From a checkpoint of a small mixture-of-experts model trained on Wikipedia.
Experts: 80 experts in each of 6 layers, 48 GeGLU neurons an expert, 4 picks a token, a softmax router.
Training: a variant of SOAP for the experts, 309M tokens, 9427 steps.
Below are experts of layer 8 (counted from 0) of a mixture-of-experts language model. Rows are named gate (a neuron's input weights, with its number), up (a neuron's input weights, with its number) and show model dimensions 0-127. Each number is 128 + 32 x the weight over its row's rms, rounded and kept within 0 to 255. Numbers have three digits each.
Before each expert's rows: "gets" lists some tokens that make up at least twice as much of what it gets as of all text. This comes from a sample of Wikipedia text that the model never trained on. Tokens count by the router's weight.

# expert 48
gets: "\n", "1", ")", ":", "-", ";"
gate0:077182117132133101138160125121139092176092104139133181122140075094087091097119126157138145125115170148116109117125123102150103165113123128112100107093168143174179153140127115155174059115109039157153136147122133108100133124162087100118209153121208150138145037138156069128109095147126129142082113098090157160091126133180073130116147175098105157074106152144104140118146053126084157178172
up0:084088095078094152149173106099089078099098127124124136168140070130131111139126091103138139102136103135125104121135136123098174077153179159111111169108188109116163123140117113164083074111138153174106187136171127102123135121129142120158218133145125114118208125150172162133146062116167084142093181089111128189121147102156119144088171101134096133118070072136132185147154111093090207178152
gate1:114156114147136111095135073091144129178098151130141147098114175181112120185176119097139134137105151128166062086137170151142130151143149161143161086175154102127058145140151123142124138092155197060140151107093166075102065106091104173111131091167102147126153107100203113138162098151128115176113130116125156190192112084148094092187107161135088098153145064090149150127129175075131123154139
up1:150159125091218134079146153115177089131025163114132101144079148123129146140116154101146150145118099166090070132167115105120132096101163165121133121168124101142057096137083145073165099117144161119126159144107132080122155126141172130143097116209116084161112065102156114142124107133145148151114119160077099125094086113109122079124195067146100144107125066146127195115102165073113100136139
gate2:105120089125099110155214161057116072152143149130153109150156129142128169158098149125158111089126130133128137126147144158109126102149124112197109110123123156152094087161101122152090139126157098124169157139125132093176186168165145121119069118137212134131089106086154113115140134105040143142111156121111110147190123114064126078191086175083159165138156125201175148062168162147103109096118
up2:160144127141091104112089125170110177113176127195123131149184137100061112117117174149125146070166181123065222168137124081148069117087164126089096121127126148159113113089085173143130162095099101095089141103173089182111125099095083162150200141143155144113108120098114169168107145154113073107101130107086155162119169153117122171141120127128106150157071166119095133151109103180130181127107
gate3:162149124154101142139100155082147121152109131135178124138103136131087124107156155109170127122143175112103092148129133166120121156098172120124146134152138080128111169197174190100134115128141135079149106150201106134055108155090153136142070093142087134114114137101118117123175125120169077163087204128164211149164118135103119095152160159128048112186139115072074136121105186132161213161106
up3:174110112136114116158132092123105131101126120125136158150153140125074193093133104120132062116179134100160145115064075133104149108124079122156146140153175106116101080155119135097148129090157090130103126167076199128173061138071092133177111203137118069119141051166127088146097124129169148147097074135092154113136091159141118145175127130137127097075133101120120150151145225068086104134131
gate4:168114097126174082152079117130138185076218167145151112131147101110107148135093143176128090153119168146136143173119139143141107169112185152203134159114169121153152203129155195133152159132138104119108117128099117115166118166122143150089077148151107147168138088085139078158160170111103146146174104118136057167208180132106107123102109069181206108109112123126106128128137102119120094144157
up4:126090103138103162095075076116104128098137095118131104127123115112132128104129073079147132095131141124106188088122172122144128190134073155199110101181182179087120085154162084139140108146151112138158181112141168145148156087104120120128138137146132117143182123140074181134135057099148196142105119046178118102150087210128106201135149117075141152134146096070144166136158124115111154115095
gate5:139156107152133147145154118103155109188131114165122136087111094101115114172119093147089087095153191174122150179166140181165123172118132076171176122072110164109134141056113102129147127131080118154054128130096160107158081159136157120104107137133171163145104156085155122146082199116071146073114132120113058156151136118142121105116149131158087103109167213164131114091174068118106180124093
up5:156099080131110124135103121056139126096095077086140140083127122100103150113153105134157080110053157106139153052176112115108220104177139118092180124138071139135139051119125128187151130118078155154139109178128117087123172100133147073156151089143154136060114160163146121108089078111151047162106121151167115127136106081119112088157125148077088130171144075146145122145121132150132142109125
gate6:186132075103138124146109172155158097134112148082130176119106102082151080111125162095141080157130114125132090067118134158135122089135203130098156131150098210168168101176124175106136156109116107125125159147119119159130129122106155109094171135112169148126117031150114158077153136092112121131126139127082117146142114166187104076117117157147148104071087098204147149079212146139175151186116
up6:129135140121125055132107137107139132098158170084138079135098138113163144148100086089132141174154132095126119134083134143139111168133157140100150134157140157116154062122182156171162117156054145133116163103165132138163076071133177124081155102177138126209074080108098146077164204096134142152139082094123191159119146147187154142123146090128088132135111086148172130135063055128146150084119
gate7:156098156098149105178113119116075136097112133156155138073165174152118125135210143146095080189082104100130139139154122119057181146188138165119124095146134206117107135093068076177058073107121174060130149096117117139165061152169073108156156089163121165148124130121169151114108131159109142111091145158150094110146168143131127109109123137154184095112138104080091146151125150090123130138096
up7:141147182115151097109079153163083125140146168161094146122123146158191102165151184153155112144122107119154144092105104116065105134132208183079072153164168171163101101144135168136092183125155153051120149113150103119123144107122118162150141099114101156158100161090165148144187104099123053094145106196110090176121121141162141082103147128185183129095135165151155138114145188112160164148130

# expert 74
gets: "\n", ".", "\n\n", "-", ": ", ":"
gate0:100124078083105099184159126117109103119154110168092078106195173114145113100094105107159129104123123108124129136117122129129072154160136142085120079142134095122108127160081069094056194094179146145149195152054116127147097127108146141130114175119090167149075146089158113118155112136136148075125114171159106131158142130106105117146074141057217116158102175138118106097103182113156154137062
up0:106157155186096081130136113126147126078140110081141177147110116164130094049106132098083132083135122080110158112159159125143055097147153138158154102124100105094116105128098099140125115115059164154139080097195155109126143101157086135131105093128181163048120072200168132187156122100087168094139132103090099153131085119124092108172060167108147169111131127135081116105143109137119144069170
gate1:157075069113172141134108121117129168111115107162124124067112128111152129148149114131127156149084205123123136162105124154179129129087104106138157156118180162142128159149110185125143092112148109098074083133073139094192091151100149147114167192193102109170148141059186069147100152148121146175102100162113116171107115095169114110105184175124154116142146056122191129158112127077071162113117
up1:126138074116166161119106107145093131151104096105102143154109163145161126157211127105135158186117135072156166093119147146177182125071064056071154136114165101071135147164138170105098108148125019123141130107087128158159152141115136126067188129128091109132188144096173102161100085127142186124134139177116136109096127191152131166108150145109116124136117088137132178128174107124120122104169
gate2:171189124146097123172129131150099122083105136209120180050184111107093126159088131174105113131125122078087134177190127165147146095118119121060116151100179130193154135130093086138116132068070113078079141106076134157129139105201121119078098113138138128121091102176153103134109151121119132156131109142136064153115109123192147102149146149108140094149112104163150094127140115211175130113133
up2:173169152131098084116135184096142133138099154229158110101131118119052199119131166125117096115117132113117117171154130119138121085104064147131140101080171147183152116184078097127134138101107108070114158134127120177137145136137134120125068149095156126126096123146165102101094183091092151117117120185101078167119142121140148012140136153090110103144147089175148085183161125165158140142128
gate3:122173114112133153161158164188140171105132104175142199111163156197181111109147181127117139094149118124103148162098116141106073128121091185100168174137171109116158175090072108156098117109085138130087108120132144118167084167140062163141094146127079139120217058101147105141106128082109125136151164182134137153128111139143119111188054109161130116140138135116090048154109121152137118106165
up3:137135094097138100180148211121116081132153163173079117118108127151206130144156114099120099145142086144147148158072171169102132146063106163060132125158179148185182104137119149148149104121097122127088143135099136168132149143155143137102126132169108121155165025089114138074119148047123170172127113131103176129085083147162199131140140070148133117101109155126173119129141137142156107168103
gate4:135131066123207120141114109099123131190141121093122071136121108202106121144104121132141153088149107145093161139129104125121171166169118112095147134128132124106165086077081161111095081110176118158051117088146110074111081096092133160148160189143141197170122174088105119128158160129099120149135090124122151136111141093196129180154185056133142107169116195092150097130147081175132140146156
up4:130123178162109185072115134195157151108147133161134158157146157108138163094106136120107111133122160158131105161113129111145093137163160121168148095132118086163075203125152167133101158160100129168192093154119073170111184171166052128125026070097134110074133128146106168150157156156103155083143142152141104106151155155073133134109077201121135165094145125140101125087094157098114154152121
gate5:163150119141119051097137215106107146125071125203164127110094136101121104144103123143101099082138110119137078149167102160106093133106133110076169096095161211214141183180131156188089125078104120135107191156109098092130093168143134157089083163129119132148121117113141076111166173047090120138169145167133122147076146140151105134133118159094102120185118113145155121116108116114134120117131
up5:101117132089107131146132211078153058167099167139098105150092098134183126096094097103150124166165063135137141092087157161105173089059095129120118175140177097137145054178112148125134085154107155151115109184124125113172146149146084098127070146083130080122122153164158133077117116069106071126130096142094185094085106155135110174091128149143094182141120118141150163138136108136109081165142
gate6:151104025111171071140180185119130096095093117170123117121162166111151138151077083096140108079125128094085161156117177178109124110131101168145115171127184164127160099172111071166145107092123111136074180103115139161167101131133172131107115135187158132199088135140129043165134147098067140149113119180111116127107064153111148148127125139132155126113110123189152113110141105077156148117151
up6:134097175128125132115103114170162133059166111133147117155152107178130081104112096125130125160187167180124139151114114150123076119144189129108122095123100069127094197104162091131139148134078155157126145119142077089100181127115129121126079173184029151124123167151131111168124167122161102102142144163172158132087217153117072103124092112123070157133074156103071130127111181159104145110111
gate7:101146110109124132111124088122086121093084168136151092086148146072178094166118066160131158144088082110135106089091126141094163137150146157119087133114103166133115117168153131210097108137097166100109132110221129133081099148129120125086128140165102160105092133197143212111130098080097148193116105132206103133096136113160157132125132118087157138136131069117189071161078093095112125162131
up7:143155140093132185126164112072122161175089138097102076153100129179050149131150167077092149166110144095142124149147117122111136115153115105139125123119144101066115139060166136087149138128156141128181146112085187106144136142113156153155110127102128129132166156079138170130149113201185156158103130154133137124106116142093120141077140050138117168177208133136062162182090197114094141189113

# expert 33
gets: "\n", "-", ")", " in", ":", "\n\n"
gate0:136178098070118087135179069104122122166066122126121119134147129133125143128123106094108130157151194117071093130086162165155119114150168118175110111171109117148085108109122110150126139106174128149121189026138138118125083100130117161165190137158140140150124122126095118144100134072170158121145105061153148153139196087085134199118176106179148097199130169178145117128141151186171137112098
up0:077103128163075170166141063134150091110095114125054178135129145129067081122104097147115163083155144091093107172108104088065139135164155128098098101096138110160095162185109118149155119124100159152166053141148107145175166155126161147134161122125154131107171123146121121090100108133173120160112168125163142083123039142109144148065221133071136159165133133099132130190137157133115124134140
gate1:113153063101124092128107165135140107174119157099099121072188179146168182150089101158118139126090098114120179145111103125168119137133095096131183128122102066199196053134099110135142129125135146154093121146121115127156129091182116119128148187123107151104077127083136158212099122118051136089160104114123085131136130127138106066136089111125114098165065142172153161090129153174101191124126
up1:097148165189070115142111199183172146140120153136143169166085139141123163090176153100104100100120126173109095167155083130131120095077121098150085144111133167150108169145076168057105200135073091092171141145136075101124152167125090154114092082057138142146192119119178132118159147155093142114130156189138151102122125162094114138082138153132113107098173123091151129146105136153149081180095
gate2:121163111106144147138139130072130128152160107151065114082178116168084103092098147103089098114146105110101132101121126157121175133138115109054209144126143174181144142103094089115130165133091164053055119077107101088095116085133120152192129188156102142141141124141126155145139118072136136144157111065156144145101146136135148179138118077126118135157085061207135138186120107107147115197142
up2:103101118130139117121089123112196107150119114033146076128116094125128177123161135143130129146123115161170067192124160072134136199144144187142080116096118147196171096177172110185118142118167118117108126185155113119128121138093169137083144101163134088131119147203096170047079088119152130168134132132083097112145128074153131106104133104130138108132132168099094186092122170127145180154126
gate3:133128113152104104163113157136118132123210192111105155075103144073127120070136110189117119168108130136160112174104141161189190119134121078104149146091163100141126113164191100107132149140120142108119097111109128163173105140148179139059128147114138176174109156075177139170137139101096140123156084107152161168106122090133090065096151085179094101098179062146127068175132101132162117178145
up3:102080104098088125193191134153101149153193148122153153125133113083078141090125111139131051109135143118135107109084144161144149116101044191100150152125174150137129084094114094129094199133134106117145130159121066119173132118104110170133103161157083104126180160137108112200121149080103159145092121106149161091074084150083169135136151122124086155104131089138076135200130157134138135185170
gate4:131140109104113134200149160174144129138168131114209157086168159191134157109129185107146165150057176137081078128147088194091158204130144113103169129108093079117158104202141134139121108096148099105103112126096158091120059133136116116102150156147148154079128113103118093142114109132169151154107110095074098126129123063151101088151191075161080084133086124125139144097115093119139108107143
up4:130135103173101150161135113135205137069120145112100113099140171184173159153121136118149131089164177181133151116152130140055118145112113132141181145091122132117109124151107171174122163097139116151131178150155073110098120129140125133153142115145143124165153113088166148099127132036083118140197155142141186152125164146140114188101129177159171134058149077177087181145171173212146125141102
gate5:154154125163178087147184186093121073171087147143080148148100160118102173152102112137169127123110154112089135096126120138158119167130116116075117096136198122123104130110167075114158089094137164146117164064103161136161104050148168135119187132125057116149101057093123137127138135077103125150109129087124169153130101148147169180155147168108043140145149124154185151095122116133094134193088
up5:110116098126115171145120124138090073134134133100162107100073078090169113113137136141128080121116118154168096163085085102119118084049156084192202159179154114082127128157084131122102072133088130096142120180083076110127100127101140125125157104136197086080128116122124108175104085173176097112132143100049114181118087073141147121184149155172108074123135139131163136131076105142097138136125
gate6:152122113140131148091187158138131192107148164124117156128115150086123161129123132130125098118127156160124116101169183113179162202119137120098154139071145099091184186136184117165174148117214189149100125145095177143151093131035194170142123157119097111153091158177161084148075146105139142183143184138126163149142154136126122138129137139161104128145141174170163088121115134065158092099114
up6:107129119180118123087102190138115116186124133147102099108170144164103113147173109121133113160089113131122100168157114140122158123155125091172151147121186057118159153081165156101144157121097141112142121155049056160115093113139107114107151176145131151196062094042086138129084105161120127167117131159204134113153150145137145051079098077151144130130127124178120061108135094093141093112157
gate7:148115155127120070126139128101124140100131061181102138120077085123162112117164073159129164181115156062096131121117104176127140139208121140076118148153203134133129121132150091137142034112158127151097144087106173092090107127108146134140172121129083132126147150122158075118162109149129140144120090185074124159096123163164179164160144111080109100153086115202108074176102158099159173122168
up7:123120135122081147118150115148116176141101095089142125138137109137185185167228151137136134145119106078122118160102166098153127154093102139089214107124094153081103183111136214121095177149143119103109159101123162151134119132120131151155162180095163129061097104214156141172136123125149126112136082140117123120107165146141052088149154169178134117124123122111127161140144070033128109145146